Experts of a small language model.
Size: 12 layers, vocabulary 8192.
Experts: 64 experts in each of 10 layers, 160 SwiGLU neurons an expert, 3 picks a token, a softmax router.
Training: a variant of Muon for the experts, 461M tokens.
Below are experts of layer 3 (counted from 0) of a mixture-of-experts language model. Rows are named router (the router's row for the expert), gate (a neuron's input weights, with its number), up (a neuron's input weights, with its number), down (a neuron's output weights, with its number) and show model dimensions 0-191. Each number is 128 + 24 x the weight over its row's rms, rounded and kept within 0 to 255. Numbers have three digits each.
Before each expert's rows: a language model's description of what the expert responds to; "raises" lists some tokens whose logits its average output raises strongly, later layers aside. This comes from a sample of Wikipedia text that the model never trained on.

# expert 18
Description: Hyphens, dashes, odd bytes. Hyphens, en dashes and table pipes, plus odd byte pieces and mid-name fragments, e.g. B-Girls, life-bearing, Petrovich.
raises: "ched ", "memb", "ching "
router:105097103154144104109149153101153147103150103103152148156153114157153154101154103144103149150154102102104173104150153150148150103151152107139150101152101154148154156101105110102104153104152150105100106097153115147150143149103103155156154143143150150108148105153153102156102152106105105120150147152150155154153104154146147103151151154154150154152152103102104103115105108101103147104150154150103102153152156101102157097101107101106102152100104099102152155154153153153152106154103104153108152141150102146151154153152147102155103101157104156147147104159104121136102149104105102104
gate0:136170123125141075084085148102109160163104145115109121127141106139091162149134135113108123096117166133140117155137141104145091156114125123157125163127119083098115113116119191108127113107150087112076140141144099138183103155174146084141126118112120109081115177167127130132137130120106127169147135120160120125132132157143133150118143095146133138154105109143168132160163169154121175142149133115100068119159138144152092128101145103129112146146126102133124154106147160113152084156124154134146131118112098108126126145106153094073113189124127153145145101102122122147102124144123134129
up0:122117127124168148127187126105127090128115138100101078102166122121108156137134164129118088074147116179102095120118143177116139121106150104167157099128154117099148138141098133118143085121147122110145183128174117147132148125107093178109091161104138151141102155125133107126148124148107080074151128138131090135089072165129121104149130150103147138168165134148145166158117170154127103118127134119133147138108117110110118148110140108143142069144118143110143123110094095155117121144116127112125102162108135125115125152093171115147125133161109087167118138098157108131139107142132146108
down0:122136133126169063147154117126110097072103098149119109107134150131102145107108114163135129173095147114119091097158135131130125129145109093114124118124216107123071128133097135100135147163100130123154111131160143107104115082166163146114140106131091123102155145108101091121129132129127105120157087077148093140100141133111108190106098133131126138134117144107129109151163107147117144133104130166166085159106145138161134157128113165096124110124130123138122096135099116122140136144158120134129112120145142108102124137159137126176134076123114090079135101133108128151126162159107123087
gate1:115168108191108071099127110121108160169120122120130075192171119089123097106115119110130148111150115111111105147148120108104134151152118136155155102105101105112096128113157127116124123140113115168092168063127121182146135113156127133154103137137130103139140159124152108129135130158105127124119129135096138152116151133133115103149187117165170152149139125134113149144119113117146117150095117170131139074137143164140123109143109136145143072112105144163116115139149125142094137172152134095126116075081135169097174157125159112158166143126133141136095136133123132128134145135124161147
up1:143135154195097112091147103123110123132109147146148122153136171106088139092135091153154124133111097125140093133125100166163152122110065149164124089112116136152175144116136134098152101077128107118148149159119116131143111109157186098109128104114141158134130167117141094122150126146088115104113126094120131115148143147076094117114147120130146082132133072129133097170116117112119104151125152115140140095127061139133139125108144159105125079105107153148176120118138141113132112118113138139113122085114103167184143132133114119141095124126109114154120139162118099085123156108115110146
down1:102111126135079109160135192102112137093097103102118097108136135137145104088145131132140154079126111141144125137117143091112067160087103171123114132159127126119123156125125108129132097156117131134089126122162084132125106139125132130131139111124102129102149138160097122124071125158138144125132077118154176104116117104084109131102140139164130143093113123101091165148135176131140113111179163131144150122133140149114151087115144136094180094113132146111113128083143111104103121130148113121163148159181120150111143173126141137099159126142124107129100141105166111138113185093138101149
gate2:161127171101126153159170118105158155165104137120089141128151170134105138099151125097123124158101117071142094074113085111112111150109121132130100144113123161107143140116151152130120105098124122142145155122120131124112110132061100091087150140084079124122129125148141149148114160132140160085121159120124121120122074102117130138153126139154117099135139149116108098111143153109104149116125109093095161163092114110178151145098152069122134133134166118156138102085124142122125108131145085124073125171127156121160132126151145126087114138116099135124069106113138123137117110121096121149
up2:121100135132093134116112083100113089134173175130097132107189093088123152133113132131121105155131115137146087128162146097141094116141113138109141161102135077102143122135131135120117089099126147129116129138119136150134137149110114157132113222121141130149161119147159177112126162139120094107088107135140124091136086123136153175141112152165177143124121185148164137151141130136101119122130101145111120119115094137144091127117093136047158105124142138140145158128154142148108118134152122135134142120167100107145091143130123104133137111129129151153126141149075174106130111104159137121
down2:135148098116134138143105118089140105128126123139120131139129105181108154093117159164124132160116170097110109142170153108125134140138143086119129104136122156062116128172129168129084130175130189130139140122161146150127141142150141136108127150138156186063112143118141141116088149155125127158136131120157136124123111077129146163121179146161121175134115107087156110138126125130132170152153106156155125128126122095134127102121100138141108133142122160134118137075176074140127156170098145132149145128139129121122156121119119113091169134118112077114084164092125137133125105137170148125
gate3:125088120096183139073160126111126129149115157144199094119102143125157135108122148135156118139150130125120115136111131141122137166116095123118121074152114141116150126154156137154116128144179143126165147109111097115123086111145106134175118116148128079160146158142112135127146124179118101153111127141122148164112120111114138141097138103123113130135108134117118103138159155149105128116104135094134137121183157149113156084104141135122154125105161112135098142124101103127122102129075171106125151098165151159204172160147163133141145093111155104160120121141185147112114114118149093124
up3:120081166078151133089098146122073155096102161134120118142130110118128124135093143151106143135142113161177178112148129085128109137139144137156108084154129105125138167157125108189160074158125145137105139100119093150101123142129077127142143108112123132086113152128132123133131166146188136150147078130108120130137095115127143138153162104117138120126119126106087148126155134110076113121089153111143160117189172116094172107096127100137138119139131123106173104177132126106121150156121113109127124092113158135146120126152128121125130101120171146150078114137119127102126139120119135118
down3:115121147135157134126133143115095123116140120118124116153166132118120096122122123166128128162133150102137084123156122064140115108139144168150080134115173126077087131081090146147171114091154110101120139115104155117145108123166140121123138097129106100127140141170149132110164123137130093115083186145170147132162175115100150113119142100135122126065160158123137131124102137167092096135171112147157117147138157135114152137153129142133145102143105134108128151109175094142140118145119085140126181117103160120129144164113126124128156120097108158140134117159155134114143095144106202129
gate4:122176175108137173158138125122192127127112130108150156155134094149132120122128140154125139118089132122101149167107131149165158156120113131130112093137115139160081139143134089169135121107129153128146167144132173111172130136151139116125140131123116105149079102126154112077126160154126147154123153148120126159105108102117116072095154119117097180121134122151096097149087123121125165151130115115107130124154157117141109150150133109175118160095081113150131101128090171151092138111152149114118098081146085140115146121101149102169123115121137110153141118109074145153098141143093124132
up4:107107119164130127155138128115137100126112166122167149100163069129124143104091102091165156111146098141118106116093132146145149120139119131160155068147143162124111124106089115116139107131084101126146103139131149168161136116161094080120142079155161120124099147127149161144157123145132106110144168130140162167102131122178110183126134102146127112118129114122152105132139079137130117114153118101118140103178119095130149168131160153110102110146148133157134122116166152132118099133162127079119135142143137145105144099123139152129065111113141083104100105089143127098132089136128165151
down4:181128129106112130101165123128132112076147151121129110124185092154163137170128158144126116091130140118130135072102118138110099153103112141137086140169123083117091114162080139111089117123121120152120149123101140126096148136132115174118131171157105149118142163182124148117160134165154129121086160115115113087107164151112126109154139129181142071123167120160153104124111127151165124099132131099095126113128105120095142121144144123106137137151132129170120156129101138145147138190118115175128119118165154125121113067136150147117169088116130135102143135124128136138123131136133167136
gate5:116088141158125109107099142126117123128100108162135118136118108122149112151141112135125121139183135189124130115126125181147104105136115130142121086176164110058070071118115175143168095150119116107126144085115133114132120093133127098071087135142101110160108145110148127146093109082119125124106120133117110121164139156162105092120138162137105111171114090122090146114171167140142130146129120120066153124134132144144147115108110131128140108137144111155170110110142113117144142103141143139096093142101102131112136201156119114141155111135112138145127148145137149112128132107126104086
up5:113141109134155107111142122112172074149091124141089105161127161115114096116156121122155112115096111115124133159101111103112091177125126097165124103124111124164149078143130154146102111089105128122129121085095144148197126133116092132125119128120126160154125109143144112121116122144168103149111126121102168146108084152085092157102136106168134159148119079119123151169108140122081142131134167074117150138141081137128157134117151168145145114167141148139122203128173133099126100095125138169111112150121132094165143124143114150144121114127121132108134122126114144101151124154133164136
down5:105098145140114149113104140169124105136117139118114165168093150145159209138167148118128098126102123165110106107100133094088112145135152095088130133103164120120156109126099111112129157094164140129119090137128094104091169135151124138117140172139134134174151116085122163135149133131139138116148086121159129145089114127156137086126117100083143174098126119079166190141130115147157139116107124110157140093104110142086127102134138129109146090138096138130138151127112085117111135132133135124136147097131133101117067131088135120133084169118148122118131148092119129130153109150128111091
gate6:128131138137172146165119129104109145141155148113146152141154148080129105085158100141112117125153147116088116071128143156137100153124104120149138134145089116164113101129110116111133135140150110125143184107111071156154094122153115148095130126109099139126100192126086159154142123116162114139199135118160109080127135135106106117125121117126122153117155110143113111144176115138117157150181152151127122126112142111165166143119104137118125144127141133141144159113149164190145141162144133131100076123098131057142117096118150148145099122110119090116115128120121084155137139125170141130
up6:123106126129115122118101144109113099087142138122120162126109128127169159123085097039156104120127116154100178126151130132116151199123169166101139094101139125101102140148150113136123097121134194128154135125123100166116089164112118138132118137115108121132136159136157127109155139155113107124136126140132157133116165138154103128142164096123156105110105122157115095137131099139129164138128113130115165131134124094140129134130102125138112144119169152132127129156134158074185133068148173119151118173155110110129112100133132138125119144137117161118117077081121113144138126191105166130
down6:198115128117120130134127112097147120158176127116108135150150127154159085128078114127131135119126143129070158149117152104132132148126143096116100121103093131137131150149123150114121099123127098071164168119105110120105141137113153173143121135127117102111088094126139150103129145113132140087113109076121145102137093127164092096131121124128141109116158148122105143107174097110126105093138135131165072128109124130115130149145169132094147134129134172130121087060107155161107107131110126125108159141139103112128148165136108079103094122112121134077146137122111125166173138176136159163
gate7:129127139137132118083102106148097136111124149129187149141089144133156124155155104158155087113145075126126112087175160156086127106117113092127103117175124147096134148113122153131126160114213142130112079125125148103076113159151108119106134113131105131145138152105168114128146128152104107119128125124146093123096161116113139135088163115084148113112102148139118117116132145163092117140157129129124118125125096122142128134116155111141120113121112127105132106175104128129130164149067138104134159063146088129126102131096151147087109115120130156132143105162109129131178103119167162145
up7:157150129108152107118076132095120110097170108133113149132108157153136137138103106108110122118036109165094122160132182154126153099143126120115155114119088096104118143185133135161132163140103117142169103125121125140122099097110126122122139154183119121189123122100130128150139127099095137149090108112089118101098101120086126095130171107075108128136133134131105140136117156121152103145115129128120153085108132125120126125096116150115151146099092108135151145161149138125154136155075106109128152103128135149121146166133138165103107133138175148110142165101092132119131147084111102109
down7:130124093145123109099118172145127101122151142123131157098096124156106177139135099113124131122149121109119128104082102121140090107136085119119141090109150073148065106112139086128112140154117087126121149133098114117100156155173094120130110106162118112132102134128124133134145121132141092105140099116080147128117120153112152170104138130084136173140101120124125144100168115155114096114158167113113113098120177090146132140161139145097117124102152124158138133100079154171126067118114154141077097123154132127099133164156159133099131091130135148127132122130079165148149111084147131118
gate8:129101123129100128121113158136123121113110126171148170136081164137137156127120143102133118129095176122127120116134105139137145143124147114146112088158127105120151083156166111113181133077099166122125167102105134076075124146118155109118201161133077084148144113144139118143177117146136133128143110127080147112147087109119146158130116097137113105128086131107128109126080087161125089146153124175117149138091111097142137144131154140141110127134145123097107147139118138148153151141119104130144138140190121126132141133099127128182102116132124136087112132123121112145156121111066098101
up8:165117136106181106133117145169167130124116121153134155130101103114115079110128065138138101181089119140142106121133131139101159132127137126134145115149171127167143136134139123164120123125101079136150137129119118085160189133108098074127105096105142129140104122126133100116160154140159116102146123153125121126092095162162112155132107134138152117175132091117117106152096102148128133108098148177130093114108128170138162102103134084091154135153145145076098156150110151134142132128126152122145104159137100100086151106155140117123132088137125154164137131126116103162088138161108115087
down8:128087124168137150128133140148106090110146099112124129179125131110098068130101143115172147098128120130118072145161109154119141130072145123165134152100060102149116128114122131122135142166088102122100083146155125183117127142141136159105117130114151135123097106142143100135138120127131115152144109126101133115099062132142154106138120112168078150128120119114166105089143104167112115128092086141131143106128142130115098135161132139145109130151134117124134143110114131105139087122124106137170090171102128123103157171136125116114138101052130120162112154132119146110132082117173149124
gate9:130152142139163132146099115152136190115127115118140140121121096135143133101151108125133095154139093161158130114073183126131085136116146116178127124137137110103129102098135147143132112134163125109102179090164149097114077169146153111134113124121092098068149094136108125139159135103170106125114109143138132102135152154156128125129128125162120141122083189141130113129113140142164104138111106119084110095135149163141148094180130153147119108100088125121139163118118132106108151141121124148134124083102118207108156113124142158106160092101139142118160123141116123132122169127090135123
up9:120132141116084123107142133140113174143094123139164123117118095146199119119127076137124154082112085145134147164164114127130202103140132144158098120138129124132141134153146148108165114102116140168126175149126089152116109131116142117145108123137093100126126105126164153095117182112166163086134150118155120179097139140129144150087114107116126142131092116122110121132130148090132150149129105131143125105147103125170106110118136118164131124105110124081098117084111141107130182153107144093092134148133119130142131142174086139166083161154123109139094125121120098128148155107143102098
down9:115128184118116141124116107135117138106136109132114181118176121106163157145124131110129139163148156151159108134127081100103084160097130140101105169111123129150114111131104142129127149109111159138115142103131152137120099113129111077142166111120094149165136123151159150084167112134168172132149106145142105118141111154113122091148139121126094105102105163150139150162147079090136119142108142146144134170120148142120142153142109121114154143165174113126140144082113120112156147149097081123123113104136151154125094151148148115149141177121123139131128139078150152180122162174183111080
gate10:151115144075084132134115145118154117125163140146121138135176110126168131129148113129099114100133138120098124097121136118167094105116195092115126122186135143136171127150091116080140184096134113116138125106100093122137140073083169109169095103146141115076099151149117113111121131164181134121139119158104090119112140124142126127134147110164119123107171126113121143129152120091193144114105096131163121135154160152128090141099145127140160128129116158155125114129136117126111116141112143106091140149112126117118130151114144101171135162104133082094098104139112130106145100155142143165
up10:103130072131129125103100138126117167136115111150141158168142150134138145107173138141093138094080122122107102135161141131127099145157132097135144137135124103122134120112132135150119145109153125134132125188107159140145140116150109153102126150113136107155110114145138182134122148098108150097100134098138135135136094153121125134102142186084141129134148185110161112092155110142141118116107107092144121093138138133139140128120110178144117147133153162121125145121184112129156154119102122113155124085115181080175139129051139143111146171137104141092197171144111124141116161127103130156
down10:092093144128119150179107126149126118139135130118150087129093126106148138151138124104099149145131165147164121147159154149117138140106126126114157168130191121134141131134148089136134124147109127077109173127194079173179140120128145099125144137103155116123141142079120166140138149135091158113145171136114122132162111130150117101136084120138117136082118095161129107119126112130123127100119152156117098154141160113184130104114149131141107082148124095109159123119136161142121139127156073094139166166107130117124162118074103140136120123141156142155097078095153140133100129151163125112